Weights of a small mixture-of-experts language model, trained from scratch on English Wikipedia.
Experts: 256 GELU neurons an expert, a softmax router.
Below are experts of layer 8 (counted from 0) of a mixture-of-experts language model. Rows are named router (the router's row for the expert) and show model dimensions 0-255. Each number is 500 + 25 x the weight over its row's rms, rounded and kept within 0 to 999. Numbers have three digits each.
Before each expert's rows: "mostly gets" lists some tokens that are sent to it at least half of the time. This comes from a sample of Wikipedia text that the model never trained on.

# expert 77
mostly gets: " Hamb", " Alb", " Toy", " Slov", " Nic", " SV"
router:508552503465479501514504522480509529515513508521551455501522475457492508460509507448486508552477502538512473482502516521495487521514476517548504549492448489523492466515524501521536503500469587447491525495522489475504503474510475487538513520563489506509479487489482482521481521513541476553513526498516508508524500483493502499518498499523541478552494497468499471493499473497514523482504508488468483451521493492484533501492519534501520521527452525473504441533501484480531507503483517495514468517480482482470507503487468462464485501468473480480479473523486537473467492511499524540491474528525468486481512519466485475470495481458502512472530477477502524481492537522502510507504489550508542530470500461475475472479523497480523470503469490463504461524552561525493523484541512

# expert 43
mostly gets: "ild", "isb", "und", "iff", "yd", "asm"
router:510541482488481497536510484488517516490520473511490468535518488482487500495537495521451517527483525522525481482535494503535458556498504513508518509511488494499462481518474489516499517494482562447517538519538487464487535492486491505479490503516490479522486496449496510514525483464501502501507519518495517508478548469487532507516516466533498476515513497471478534516464475477510504461495523505501519469522488491467521521518495532503507526568459521483529479545496462500525477491477531524531451548477471495461477561479482471481497472498485502478466496543468520492486503501488516508467460548507491463479522522469463486481503494453555531446521468497500517479495506489535539521547471552531522515491534495512473486482500492467459501511457507458536473542512495522491485498544527

# expert 80
mostly gets: " October", " September", " January", " July", " April", " February"
router:510506504514478472523492482475526504501527463527508507499524501468489471466521526476469516534480518505501493515531508502501465544532474526524523505477491508547507474561516477486515502484450556462462538511525531459488499453464461508520513503518509480498489477470498455503492529487539485515485505503532467545461547477493529476518495495526492475527510525458474490480504458459521499503502502527482511490532482490462503495506511526519499516515486518471485493496491487488521516499518519518514461506482442543537483570496476482466476512496491492467483479506488531500484479517473521507469462544550494467526526533504469501484491449477495520452534453518477498460516519533549517504533493523492524494485502503513447480463511517473488488526488490478492469549519532511441503483529544

# expert 95
mostly gets: "ican", "rian", "chester", "igenous", "ical", "odox"
router:501539479508502441509481509493524522503489454545508493530537498491478473486502517509466501521475522513490482464515541535534461508528477515521537494487464489537491453508514505520484500483520524463513534485525520472467459467476500508485500502539536490544489495500516473501490496481487501541496530529529477569488547495452500456514510499514484489521514510481482505470486483500520506466516533539509523475528467504501506484491491524547511521538480492467511453544500521476514470478514516532532445532473457535468490510491467468480474471497495493458490482527476503498461482515482540528496504526527502453523527520485494482515525455443484526497506461526467520478508544514506525528533472540511521510493532495514469506487493479464476494485503502467474473537514533557480480496547499

# expert 9
mostly gets: "lee", "ades", "rone", "alle", "oral"
router:541507472504465513501510495457531510517528469524540467522506476471513441485542491508475550518483519508521503484517505523530474519504489505514544515457467503502469508515498508492522525475431514471472494489530518465469488497479481515530519525513516508520481466481530471521529545500514512485508509533517523519466510498462508498518482428509498503500499511497478465512488483469526515475538486518502517488517499519447499507523524512531532562545488532483489497515465500462528494494509519513513475539490480521490481557464477508455493482440491489487488474515475511462495482538468509573512469527513463516486494503483448477479531513488518508513493493526482486448527541529522507536551518527528507494477497485527486461481509487487447443501479488455493512504506505504487470481492523

# expert 18
mostly gets: "ch", "c", "pt", "ter", "sch", "sc"
router:547496495454460451479507474458506569527507488516518489531515468491467479456498490484496528534509523502513462489500527510545466504521508506501530496510462503505486485537482462478517545526503552486506505520540542455519492494468483555484495469469515473533524493490503506535530535520471508489507493523513491492516533479469550502533502498503468460546490511500451479470494473508525537497520499547438493497505495529486519501554499542535534503522467523514485475514457464499508466458535520480518456502513493503525477527485478484487503471487471486479471483511474514474475455521472526505489478536497486490460517510483503476507469519484520477506516461477453532504527511520536517536527492496498509515493511507542484502472508467488475451525484474465499475495518520501488495479518554

# expert 118
mostly gets: " re", " pre", " inter", " un", " dis", "-f"
router:524510463504509478523462509519522512517514512533509499510504480483500487465499523479494504514508505525510505469509508528493477498530514522503499490472498477522471468523510445489489504495457554495492515533496518434482501503482501530515485472523489476569520488477508474532487510503511494521533522518508490494516534462469504504531507486523459471487515477457482512508463464489536543475524511538487499506531486568496487468525502528527530503545460479503533443539488510484522511482506508487553491534520450518500489510525463486483478477462496502469473487514479529492493515555475496537508426524504473460437529504482511499429506493496474523477530498498459518463519549519528531528500469516487519512449517490505485485469518486483482448488474494496502514472487551553497502490501498

# expert 76
mostly gets: "′", "″W", "″E", "′N", "″N", "°"
router:508532501492435500506506517462504509516499505537517455533528485488494508453502513492481526520470519543511506476536523503500485524500483492507512515497479501488497454506509485519512509493492554485478560510540501458482504458496495514537537508532526469540517494481506481493486527491512482544497491517535510530486528484499525454511509495506503475500498538509460483471485501485496535468521481524492505443524471535468509491538519500501502520491464541459510508498484512475513477467472534522524482532479475543501468544511500474495476505479490485471446457535496538478468476529449538512486468526507485466507513501471476473476511472452516529492497462501475556491503513503546541506509467528540575504485532460535468479472495458463503508528500473494459498552518527515493513510513503

# expert 23
mostly gets: "-century", " own", " Russian", " historic", " original", " colonial"
router:530513466483493459522517510486491504500499413527511467519544487488474454477498490482495496526482506515523469477513519510542462514553488530517509541484469492528484480515522493527510511473480491479499535510521536489482488453479487512539485496540542470505465475482530473525479479495506496507515520498538478559491507493470519482538513497517513475495509506455493483491459479461531542493513534527502506471492458533454511495504514503534528525495508515484476480527484484465509500487521534520521473523468486543508442552492478467485482485490511477484486493518495527492456480562479531509474479532556509471533526496484507464484514488488501497491515485527446509473539536515529535536542459525524494502468516508545473482473485494470467466466507502509483496516521518530487485491545492

# expert 29
mostly gets: "imir", "na", "da", "ovan", "issa", "mad"
router:529558482496464450487520510496513504524516440528524475525552496474480482507490487491485494544499535506508483486526499514508473545502494521533522548510456485515482471507521492544504507454515539482517526526517531467456481485464507533491541493530514498511526499474529463507504521504535490479530494516525463534475517477466523471498490483522514483539503522507472521480472471481509543483530500501466544496485465480482509516521503529494483575574445534481497511520494504487521500459505550516545457513485458491477475561485482472491488478466494486476482499505497500474479487512485526486498468546518484471512523504471460466513510480475527506489532471532487512491518494508541491505522493555509529528470475465521468462481492486499484491507488506464479495489519518537462507494510507

# expert 101
mostly gets: "ash", "ush", "itch", "akh", "esh", "unch"
router:544519500494443480520526497483523498485540473528513481528506484489501504501514509496478526537496505544503492496526547519494496511491478484505528500483504510518478454498488508487506550477464534460525515512529536488464533481492479490514517506544520485541465481484505479515529523472472476490525539516501512542503534493505507490513509457497472480529526519483469509457459470506516525486506537523485486501519484495471523500524536518503513535554466498447485481544508507498514490485505531493527490507507464525505467563489447470510478513491487471479482495508474525474472471503481489491432489557535495486453502512457514492482480430473505521489553494497502521511491495528514521534519463489562526496468504474508477468453485490475495493510476482446521501541500511525463518514567483

# expert 60
mostly gets: " km", " ft", " mi", " sq", " t", " kg"
router:520527483458507462512527521492520533502494469518502496503512498481491462436515496463453540505491530519474463479525515503503497541544489514511531533499506478514495476520507500507492493477480515469480518523489525454476479508485478540544499543552490467507533492477471496508480516498499475517507495505555483519517517487465543514519467475533462486522522524485473479492485480474506485451532497526482524484530474532501544488512524501520531528541490522463525460532487500526523466498475499509519483511496485520501496509460488488489468447473514479492479493494469531451487503499458537567494479529501476501479521486501483476481524475471490504459501458516459513443501517511506527530555444543499526477495516477534461457499493474474498485514459485480503469523541522534464476514489523

# expert 48
mostly gets: " Warri", " Flying", " High", " Local", " Op", " Khan"
router:518533498476471518549491513501515532491523494537490479488538488468478519469529503412488525530462513502501486472519517501479493521532493519537530549448460487530496458499482476530536526481492564466481551529512497457478514473485495493532512493560503492537473505491528507503496531507508495557521514526526500515485517481471526480507513514544509485525522547475460472471498474507534496485510550513475485476513490516480524502480517505514546500510482511492518458525497475484501499474495532497514482528503485495479480511486496495483473468490475470495462470550474513455477486517479536530479496546491476460487502517487465463500499469463484489470547462466481514482532505541525519499521482518501543502488529491498487494453523501478504483511471462482477469521539552508468495498514511

# expert 37
mostly gets: " MPC", " +", " −", "|---|---|---|---|---|\n", " Nominated", "|---|---|---|---|\n"
router:482516482475473492509537497484522526500501468525499514525531432465499481470516509487454523523474524506519470448519547516504479510521493535531529532465490465519482463550524475498501520491478533488476536530525546463501504482491472509516514550554527455529504505492514486511480529508505485534510528507514497533466551464461524484519484499515493521537491508458483469508486505461510487494522535479487515478544496531463505487534475526513511515527496500472512477529485507458507497499494529508508498513489492524487474500510456460463479486494501486450459504505489511499494494527476503532490489515523489443457518566509486439478509486462482541476541501510501517455496529505499530518507469554522526503473511491491483483486468467466484476503465466453480466526503526523479489499520535

# expert 103
mostly gets: "oms", "ream", "irl", "ersonnel", "ief", "back"
router:503521493490479498523536482452520501516476484530497454525515486464502460497559548517452500506488535508525474469503527514539458503524467518533550516464516496541469479507510471512491483484494531500491517515552498475482485499489463519529537544531499467530504471460486492487534494481504506526504505530491473559496550461510522482522487504478481468514535522509481489477482493482512509474523532512497486466547459497459493516537514492527537505516505521463506481503487501496548510470509500491539499525472481560503452528481472483475510472474474457470502484506483549474483475524507523504512471517539459512484514523482422470489505467479505518479486497489481494462477512502509553514521441520508492514483528500539495498473523512488513474481479494464536478537535503502467484496512488

# expert 46
mostly gets: "\",", ",\"", "\"),", ","
router:506500505495468490512496491470501512538523478555494461509511483493475480474500495476471522514500511529522488479510521518539479550505476507520550526496481488506483496541546491547511513468483500481517510518505527478482499487495491521576484493480535478517496485483524499527480500487474475507522511544509489533471530439504481461560517492517526471532520537485488507488465484494536555481522530531462486476512482495478526516540494548502510529483487511493498495502453477489540484496509530508499474526505497559474493527485473470482465491484469468476493479538477514463471480502490514547460489538554455472489503494493458481484530490476481482473508463489456541479506556533555522506512494548521509514469507452524489480497513490504493486514477491473490495511556522514472531535529521

# expert 82
mostly gets: "op", "Sing", "ip", "rap", " Again", "ruit"
router:500513485488483469543518493468505514508499476513513466522530491487504456482553465520464502521476501505477463476516504538534483505516510538538538505465482488515487434515518503522507498480449534480500549518532514474486517495461486545502526508536513489514493493461483466502502539508494530528494534504525486503508509482448538492512467465507509523509524519504484493478465496474498512481526519522497532463510470527500507486511484520513488489534479520479503491514490515478528520475430553522556486508454462526502461525493443476470508480505477486490470493533479522515489468518481509542505466543535444505496531488480452485464492468465487536519535448492481525462499513520554542516529465511495502496460550495516483480495493502495493492498466492471514481517505524535472522491545518

# expert 36
mostly gets: " s", " rem", "Note", " Candidate", " how", "pro"
router:543513493442479451474506491473552515525526497542497497508554480486520494457491536478453526533475512514477474480508508514527470487537485534523543511491492514525465487519501481547508539501506548481471507570515546473488507496483478520528492522505519494560502493468504455522516538514515514545513511523501517493507518490508540478498492508506438478533497534466492503466474462491512521505531504523492487475503504521467518487508495531509539528534480517485516480514509507501504519473452517505538467507482495532488456533487468473493466489467488487483467469531471516471471461538481512541482500543515453479461544507492498507473491492460457510504511495500471529474513555514490535532523456505501515468470509473528486478487512486503455486495494496466506488499499521534486493511536525

# expert 109
mostly gets: "imin", "mun", "pre", "em", "wer", "aly"
router:518523473475503478533494460458540484533519483486483505518482496468501479488495480490455516516429519523494474503498491553561478501508479513538500484482529505491491504509499476519549506514487550511509486509515523467475469502486502511478536483511516489562495481478544483523498499472534485493503500553538489530480536464478504464524488488491487481500508506491475500493479491498528537465537506529484556505511493516469530512516505522542488528545464515480491484538498539431541477468481521506537487513458476500498514539525465481501491490459508467492467442536475508469484447536502532546519471519505453489500494490486468496472484507479534507491528462464472501481514520530505519544535519511505516501474502492523488478459523509473454475493506512476497486505516519520468529467514539

# expert 64
mostly gets: "ot", "ple", " fine", "Career", "out", " pit"
router:514498495484484503472552451493532528528519487490518472500508489476486453472528475502471524520481531491556477477500516523521488490519447545530513517466499493498482487529496467515508507488447542478494502486514555488469512509505496506512524565515528500521490484490502499542519548479512509531519531504525493535517488489470514505551458456513496458506510516472482499467476503484481511465544517526498499508540490544480519481538510532544508499552471521489517458520502470469529519462508522494521502510486457525483501536485454468502487471512492469496487484525458536477490458521492505515448487513528478494513504499501492500472537470471499517502519491516481554463538503504523523528501462498523515478471543503520467471484516507468473483498453478469520483493499516497476497450549559

# expert 39
mostly gets: "g", "z", "zz", "k", "ga", "enh"
router:499514468499458443496481508468515527528522481528514494536549443479455496458503489495495523552479530541519480459548498510513474551501500526541515508507472501519496477520500491478479526486452554504512523516509508469497475490472503514496523497507531467557533475469549511510509552516456476496506532530499506521466504443487486529515492481506498472540502511483482487497483507488500526470504499503458488491507478478479505475531519522520506501529483526490485511521490489497516494483485552520543492520511467508473468526502443495507485499474477467472463512516480503455507474503489542530492465522507486498457518519466473499474544486472537487523542476518485514482509487558532547513541504538531527525482496493510475469479527473521507472486466521441495480512524510511464492516535499

# expert 61
mostly gets: " used", " held", " released", " published", " announced", " said"
router:530509508466493479514524492476519524539518424538511488528529483519449470480508474458489522525466530514517481470517519498526471509488489545505546522482458516504476517507517497526489543487497499482482515528493531474511484470500492512528499515532501479526528509491541492511482505505510465511526528510513453550501541467465558475541476497515532528506490517468480477487455502473506491471504513538495520481527488546496551512548517532507504537506473519466480466494453524488530500482497503490523475513505512560468464512521483493446499495476499466469439486512497513507474502541477485528473485512540492479477535504462484491449482498488481504440527492515478505484507548513514526510515471508552523508485492480498483453485509502498503475482484469500494461540525515536477509513523539

# expert 31
mostly gets: "Scientific", " Insecta", " Coordinates", ";\n", "})\n", " Born"
router:531565500478494467487520494487507502512534471517485487522506437467496467479527538479455503490504531547516491501499523527506489520481488483510517534473495470494481488547544484525509532506479515474450521523501503447502456464471441491510509522525502470550508493467488491546501507466511485561507509516540468493525519480463496527517485481540472513512504517493478459467492487505484514486510531521475523520512491566438498520502498498527528499529490474477492508513510481508522521486519533519545488512489479564489503532501486470502517464478495487485487504531489506466478488512486516480477485511499432504498526509512481493510481489483517532497516451487470497462524539548542520507549481501516557490436523476523466464477498482493495466498490512481477535502498520511488483477503546

# expert 115
mostly gets: "-year", "th", "rd", " pm", "nd", "w"
router:493519468501469501490480470481532511495527473500488483512527456482475435465527483497467525517512517504475453477544525504494472489536478523526519499499507511504512492530493506506533516502450550474494525520514524474482507498462487540529498515517508476542532461450510473557485515497507477518523521543552509527541527461472532523537489457508486496531532493499490491482492480472545491474525519531472528476523487486492516487545506528515533485515481516451513434527500475500532477497520493512542483522480495510506492518466495483500485508488466466470446451519477507496498508517487503549482445526523488498462501502479509479503472487482534490500533437476472513487492500551510517514515479534521531516481503481524477484489499487513495476530461467456513496557528526492458530487507507

# expert 86
mostly gets: ".\n", "\"\n", ")\n", ").\n", "\n", ":\n"
router:505497501511472503520481492471506516524539495562489481522516470505499476497518508465478521547492533532505491460521494493486492519529471509532532548469437475523487482511518501515502544465464522481495541536533510456484466472474493524522506519514495473547480488496516504534517553495500465543507494532529501508486540470494530501495489454535505477528515515470490460458484479464516523463536543497482505483533470529486501482521524524520528532497472510475487480511464487440508520473534542510527483551501476532487491524508477483514486487513514497481492475551481519471477489528478512509475478530504474481502521561473491479490506473507493508478515464501489501486506535518515524525513471512526541506458529496544483481452541486483484443516466486464483487514508542530488543484514523

# expert 107
mostly gets: "',", " –", " -", ".,", "),", " :"
router:521527482507469468519532488476516517497495458545492505531504456465454451456534508446500521529472544504502471478525524519482481543520516530546513550472500477537460479521512498546515509460473505495480549550497523479475512455487480538529523514504493466535513487481510485501501499501513480532515498551541499521456523452486498478496510469539519501553514506496479471479484483458521515493517537537487474513520474514477519485550496507502513520508484549461490485498461501513529481473509518530501484511512473510487503541523485476493460483483523490466469501503472510459475466504482525527483476529537478483498511517489506446480525461476500503467523490517479516450510492512510513505521473516516528498473544500493484490510509485505488482525472470469510483539494558503472514504549528

# expert 104
mostly gets: "の", "ō", "uki", "ichi"
router:506539499477459461500487491491508551524540488541495481519538484467500480471524500502500508529507545526493482456525531500492491529506497503514510534477497485542486478529499496502491504451468565496507546509521524473476491456508504508524513479538504483518497498498485483501514526516479500517507519526550528506500549474463493497514459478505515482530496551493464505455477458478541541471498505508479529462539459494496519522519540508519518531538487531429510496511499531473507475497473505502514474501478465514501463528520514478478473458477479461488458467522476512470492487498479540513491469496498455481514507537486492477486525475471481533488516459495484494491495515564521536518517494497528566483482510436536478449494502469509490499520506500482496493533527529529469519479519521

# expert 0
mostly gets: " on", " in", "In", "On", " In", " throughout"
router:543522522468456491519472501467528519540525463514514509502514486496466487483529515493465516534474522525518478495511526526526484554516494525554498513470500497518472486496542475499508533501469500472491499532528517456469472490494469510534497521518502517542494517470506457545471519491517531490520502508506503496495508455504544508526497444524465476538534530494479504490479487495528532492496496515475512485503488525504544497538504520510514523491464506489504493548450452450553501485485505511562470525505440546506502552524476495489480475442472475442476494487492564476491477516473546519507498510497489504451516506491501484455478489498522496478509486485469532472528516533515520513532499516495498472469531484517472476473523530449496483507471504489496498510511525531460488504493534

# expert 99
mostly gets: " David", " Robert", " William", " George", " Michael", " John"
router:522565535492479491500511492471506511541515444530529482523490510474479493509522525481496509528465516499501466483515516516526482521511467502508529541487469484527473489501510488531496523448473551456503534484524483484486508449515462492524472515550528472487504481490499475531465488504530476575533524503515481503507524472489489467523503462516521483538504528476473474470479463489509531477486526513487527476519503493487531502484492537498512536539499536501499470517489499486510509457497527515517449545492492487479480508504474469459480479477487494480470491499487535467482487531507517507468476535546495492529541528485476476499489475481505521493539485484507529489485515530517521513541500551509536507490517450532473472479537484462475476500473457455522477516551548541476505466496537

# expert 123
mostly gets: " Bert", "Mar", " Luke", " Sarah", " Terry", "Gu"
router:498527533493471498546518479456516527558511497524530491521509506476483487519511475488500518499489531506513461469528510529515471502519439486527523533482456482526484475496515447538515500469454569475487525485527505466501494479486491488550480499557488503490484500519500471540470503500509494561524516508525493511515508476472506447541482490516525494522516524466475493459478487485526543487493539511466493435525481516473514518504482517509528515504501527493518469525466480481505517478509529513506466541499504511462490527513473484459464510482451487486482462528478536491481486549504532547505468534487492488491530505499476488489470488489472487493551449501493525495489497518519513507549502518487524513471526467532481467481522486505482469500500457450485487532534533522473535519524506

# expert 121
mostly gets: " &", " and", "/or"
router:550522469484452439501537514491518520490527440551509501540511440495480460478511501488463525538484557513499500480537506506490488518532501519558549533478457465549475467495514485536522526473516522468494537511504532467466521475494483536517496531518543503530482510510511508534522483515498509561512506509510504492498523471449515495514513508530516496530505511479487509469484484485533501490540517516463540478521464497493525495505535498510511502535499531482504433514502477470493448474481534516508490526459462537479491514501469481468490480480495475495469488525478517462465512508468518518502470504518468480511492504492490478477535465472526524474491454489490522484540543501506517497514481519530548487471529468512466475473498477471468497520486487494487484492507530500489486522520512

# expert 120
mostly gets: " hundred", " twenty", "teen", " million", " twelve", " nine"
router:519532490491467489511531499459554520518503485508504494530523497497477468468515496485485532526485524507513463467506511519504478509537482510524523507491469504516485486515539489556493509460468544485500524479516557475475484482465494510540510504505482456539504480516502481528484485514482500515538505516527471539482512509466550442517518501528525504508556529475485494479474481483492527487536543502465527448511450521495510499516486520522503496519459507475508495532498509448501463466530520526526476543480473527489442521494486476446491501462486485446476485511467521462467489510482535516484482523520485487474518524480523487470507506507527525497499476512450524477513512557522513527534457512506542540458527497532467480495529476493466479496485461496508506537546521523471509505516486

# expert 11
mostly gets: " have", " at", " near", " get", " create", " located"
router:515517513514455477529485494455544556511516461501509492499528449488510486478496497475491550539496521481489480502545528518505485522523501503534524519464457450519495476489526508541514489499502526474467550517513538468483528469498472506535523490528508502516533500489516489512486519511482466523525514501522453548509521488468529487515489468513504484508531521473490460495479464452514520498498558528509517461513503527493516497554512524534515524549475534462465470519461488457517534477514508506519475511526475539505487503495493477494501482473492495485449492526473537479479495532476508522466499504517453472460539541479477503432511473480500514475519476477484514470510537507500544483505460542489533536489524473504487456510501504507481472509454480477514504509511505537471491512504530

# expert 75
mostly gets: "avan", "onn", "om", "rien", "erald", "etty"
router:514505522473469472509504517504499509538528486481547462521512477467489458476488502512480523533489522530488500482556509517543498530521477509516544524481526510491500471527493500511533506467474541497518514500542528485467519466490488537496534529526503477504504493434492500521515472485491493505503538519521524514490510463486511488519498474507523505513504491495497532475472477476551541490516504505502511486546508506487513442503500492531548518558483528491540499523508479500517462490510530547536477551472447506480484547503454458484452489495493486486483483502469508461484486534466521505460474525515487492506486523463462481489485466470503529467557456511487512500505497510523524498541475537510523530470523486510473474465483454488464482528445480456517485504527527527472508524539521

# expert 56
mostly gets: " be", " became", "ically", " become", " now", "ially"
router:530525461474447506488483478517539518493499460546536419507502485473500488458505514485471527494490531525516470471503509523496471529518480504565520522479498462502485496502504503524536520495485533500482517501546514471476495497513456511541516529510504467487518509492524489492506537476529506511532546506543527548484541476505533488489520515545497462493515516456482474486460455489526530504516537519486522488504482515462509471538487510517512532523475479475524466516495512487505509468515482520502496520478503556491484520502513454466494452460507482450479458531470501503483507536490502498491484484493483448481521524491496502477509501484492524465525495485467530433519564513514505552502486537513517513479505467508475501470506468509473468496471491475488506546476513533478511540519522

# expert 98
mostly gets: " Mc", " McK", " McC", " McG", " Wal", " McD"
router:507526533493479471500475479487512520546517496529514494536507482478488518465518504478485520537471516511513491479564496526506484523531476509536511530474492500487491457519527495526517528484463586475486562487509479467496520458474454504522483504500521481503499495472508522522474501503518493560531515528502498497490513499499508470510498470526501469530494502473471487454495463470525513482495520499468514472497494513512524496492499534512530548509475528473527483499493485511508480484496524501509474547504474466488471536494468475462490494472472487481487473524476524462482461522498528541481463530484484478517498539493494471466514497498526509479552451514500524484511513524522527495548495554510528507493550449520484466467534468484472477511478439468485469528523559539454511512510517

# expert 34
mostly gets: " to", " against", " through", " into", " via", " from"
router:520529467502462496529512504475517510498493467550533494527525485462466482510513495481486499533498493520524492484515555519497475517540507538531503501500464476541488496519511470498521520487514499477475478497537510476483523490441459521547535524495544507548516485498502458529502524511510460511495550504508492495535515468481510509509518479509539486507504514499489492489486476467486548451536536524489509485504454529481523519570503532497533539507466501482478494510478518499523518501471545520525455512486477540497470491514472483471482462449501494459442471513487528479472452505486544533515476518519514459482495502489493470469495508473512476486495488503481510482492544512535502511534477480491516521466515435504477469477520491512475450527477488476476469505541530550477515529513514

# expert 38
mostly gets: " States", " France", " Australia", " Germany", " Italy", " China"
router:524537475488475478533512511472520519521529453543527474508517481499479477495491521467480497531478524519519481509496505511478465534539471508530512538477480487504476504525521512544516514515482531473481531540525518477494486460486477516536521499530506453515479492496519496542477519516496486534494503508521480549471507477468500477530513486514477469505506537447491490495496458491513496463533558517477491478523492491455532525545511518519502536519501495492476492549499516485496463453518520498534448505483474532487480536459473472497476504495474472445484504525500506487446465518493535492484471511545514496499512526493478444497514481503485529502517483514456523450503514505514518491556484546516527492482538503489470469450471482451493456483474491510512499517545513527496511541554515

# expert 25
mostly gets: " including", " both", " ;", " include", " Both", " •"
router:537518466503500484538529509493533535520494435537517501536510502470462474448527518461497504534492537509493488451503515520488496496554476526544530552494494503514490500523504507515497514474513508481497523503520524474485520479457488529522480484514512468519484501486513496537517517521536513564512506521520509545462533467496512477498481508513492496524519513495473491503485447491554553481520539529478495478516448528494528522527507506515507522516474526489482472510444478482503521467491529495491483542481477509489471563486487443490488490486525487446475512495468512478476486532492512499494465526523464495495512525470476445477509483490514483472526496498485511490471542541536510520515476527510525519466521448507476453502494469483480480481481468442519497522513520535508518462529510

# expert 15
mostly gets: " other", " these", " many", " some", " different", " same"
router:506489478499488482497520503482545529486506435511522508520542490465491514475538489479506503520477522518507458437522507524551491504586476514528527526488482506514493486512509483514511523488469495450478498500534552480503487477469494536511475499558518498556491469492516497515500503505500482505523516517510491538480516519456532492554487493536472493497504497456481508484466488490504518465533491520485516476521468564481529494515486517547535522503481519455502460528460490438520488496504525533503501517495485568477496506488505462473464508483501491484479457511488540502471476543493508516465501495497498476505542520473496482469547482443534490477501487539466516487497531531488522540522488492529514508485521510500463496483500491433493496478503443496519490507526497524482490519503512

# expert 125
mostly gets: " after", " during", " before", " but", " However", " among"
router:499517462468453499516514494488548524505506428497534502541523489501489484483522496490495531524477515520514478475515494531527465504501493541520526500462458421537460467520519493545512549492499492465506517507519528491490507499488473501546479501510519480507501510513509488497476498473520487513495521502532498517502512458486560465554517487507524488501522475493489487488492497479521546488513542538478538467527489536459564496524486537532525488541465507500494474516473535478517507479506503504529464540497469557494486500509482487469481468476475473465450488519486509495482458506483506497447517504513484497502512514511508501426522492466523488452519489506507537495522554518502514513512476539483529528495504461498472467469488500491495486490487498447494468511515511524461503522498551

# expert 71
mostly gets: " Dh", " Sy", " Sa", " Af", " SA", " Kh"
router:506553515500449516525491486473523521530521507529546481515523493465473499484508492456489520514474518511490470447534513526505465516530476499535510550475458479542504484491505479517502521490453585448458527487543483478505495484480460494561498498549498484516468480493504491533490526519523501529515537501533518494515525483480537477526515489526511471515519515447480465481501469502520509490473543510471512439511476511476525499486509525526538516489483509461499459521490499487501503499483506503476473538491503502480490537490477494468471501480476472493501454539491516481463450548500511544497466530502491502468512521486482481482494498472484488505521463454479527492507507546504514528542499512497527493486539456526496470465530505494519459494492462476501480532533532522477514505515504

# expert 14
mostly gets: " $", " ", "//", " UTC", " £", "^{"
router:531533505495483483492495498478493519502513451558526469501516467469484443473502515449465510538483542528504492445503521523502488506531493481545516543482486485522489476508489491522487507497511521473477531497518527467488482478484487519522534502539504474523480493512531500513483520503495504515530510517534525564452535484481532454506502448532520505524521530453490463473499489490535514492503537505483525460532464539473508445533493501522531523521493520467472484515480507493523480495528518491508482520504466531501481509519483492476447484485450490467467504476472529436493483524496522545474488491534479482467512541471487465452500473498488504492514489499478526482522546532509517524530488521517524502465524471510481496444520497508481439521489472463478500520510536511476528491515504

# expert 7
mostly gets: ",", "},", "\"),"
router:507513506460469495536502476478520551520522477514505467501511475472470456478509527457470509545499523519514481470521560532521476526540487521555526529498480464506488441532544504533507510453492519474472511512525523466475489480482483536495519511506535494571485497466494493507496524476507491508544493518526515539480525471477523490519523488522516469550508524479454463501484497483509528507488524521462492435511470515435504498540532531529522532500487503474503490496487502484532478490508529504491490508503486538484472520474476450487484487496505465484501486522485533477488497526467522529494497511515465464498497543514457463482513479472509483479500479476481525450497512527507541518505501533498526512467530467518474488489524472501505494504457489482497489564515546523470499481529517

# expert 20
mostly gets: " are", " were", " or", "/or", " been", " be"
router:536509495461469486480526488466552546507534452534557501523483499489473464454494517474468545506467523548527477489524517511523478511533494508568532523472477486517500520498523474527505515495484493478494502516505537482501489499497465520512516497497505476525502490507501493513526537492556469506544496514513493530485539499470534476543490504541522465498498521508460511457479461477514535467528516539462535487538475515478519480539546518517503515507482524479499481504480503467521480482489510513494486496515497568503463511469480474470489483472509479484487445510465537500457462551518517553519461510485511503457502502495472499459478469487513491461500481503478525473525538534496500558512487537505540494491523440501471496501536486504510480511479478470518494518504513493493507476493508

# expert 93
mostly gets: "ski", "ović", "ić", "awa", "abad", "ko"
router:533537474493464453515518512496499540514523481500521484528550490502483490472501505497470513533474519525497518491517525499487470512484487509536518524489463508526477466500501478515524515500491556485500544524496516482444487475493489512494538497539524467528511506517541485500510523499490474500517513529514480543472540461489508480512485494565499479555518509466449498484476452491523523505564515517468533504524501471487505495510525492529512520542476513482475481517465496445524495468532512538521486528467458497455480562492494501480460511484463457482476486536494502462456482500517524499468460519500479450493526527479455484495514476480534517483541458512475517499519508512552517501528484487520552501491499463528495463480495503499472480503487499479476510542512535524451495488526511

# expert 112
mostly gets: " from", " by", " between", "From", "from", " From"
router:509525491469463485493507477512487502525492452538527502517521469499508482479496493473450540520469512523492509503520544499534470534550511513499512498498447479537467465511497506504498539475521504476472502517551527464468501472477469495527502500502563487502532516492519491517477519519503482556510524498548518504490512475488501481505523451506506457566511505482477480507500452475501555484520523528481531483498486509480540508508509543492551541517495528465506480543485526510532501458493523513526492507475481526502476514487469482482476466468500483480444483517489521464477474511466515495498491536550490467490522507472492462474513477498503529477497489479480525496513520497536529525507466508494505516495527460511474484484525492469461468518450474458501469495550545519478494535542544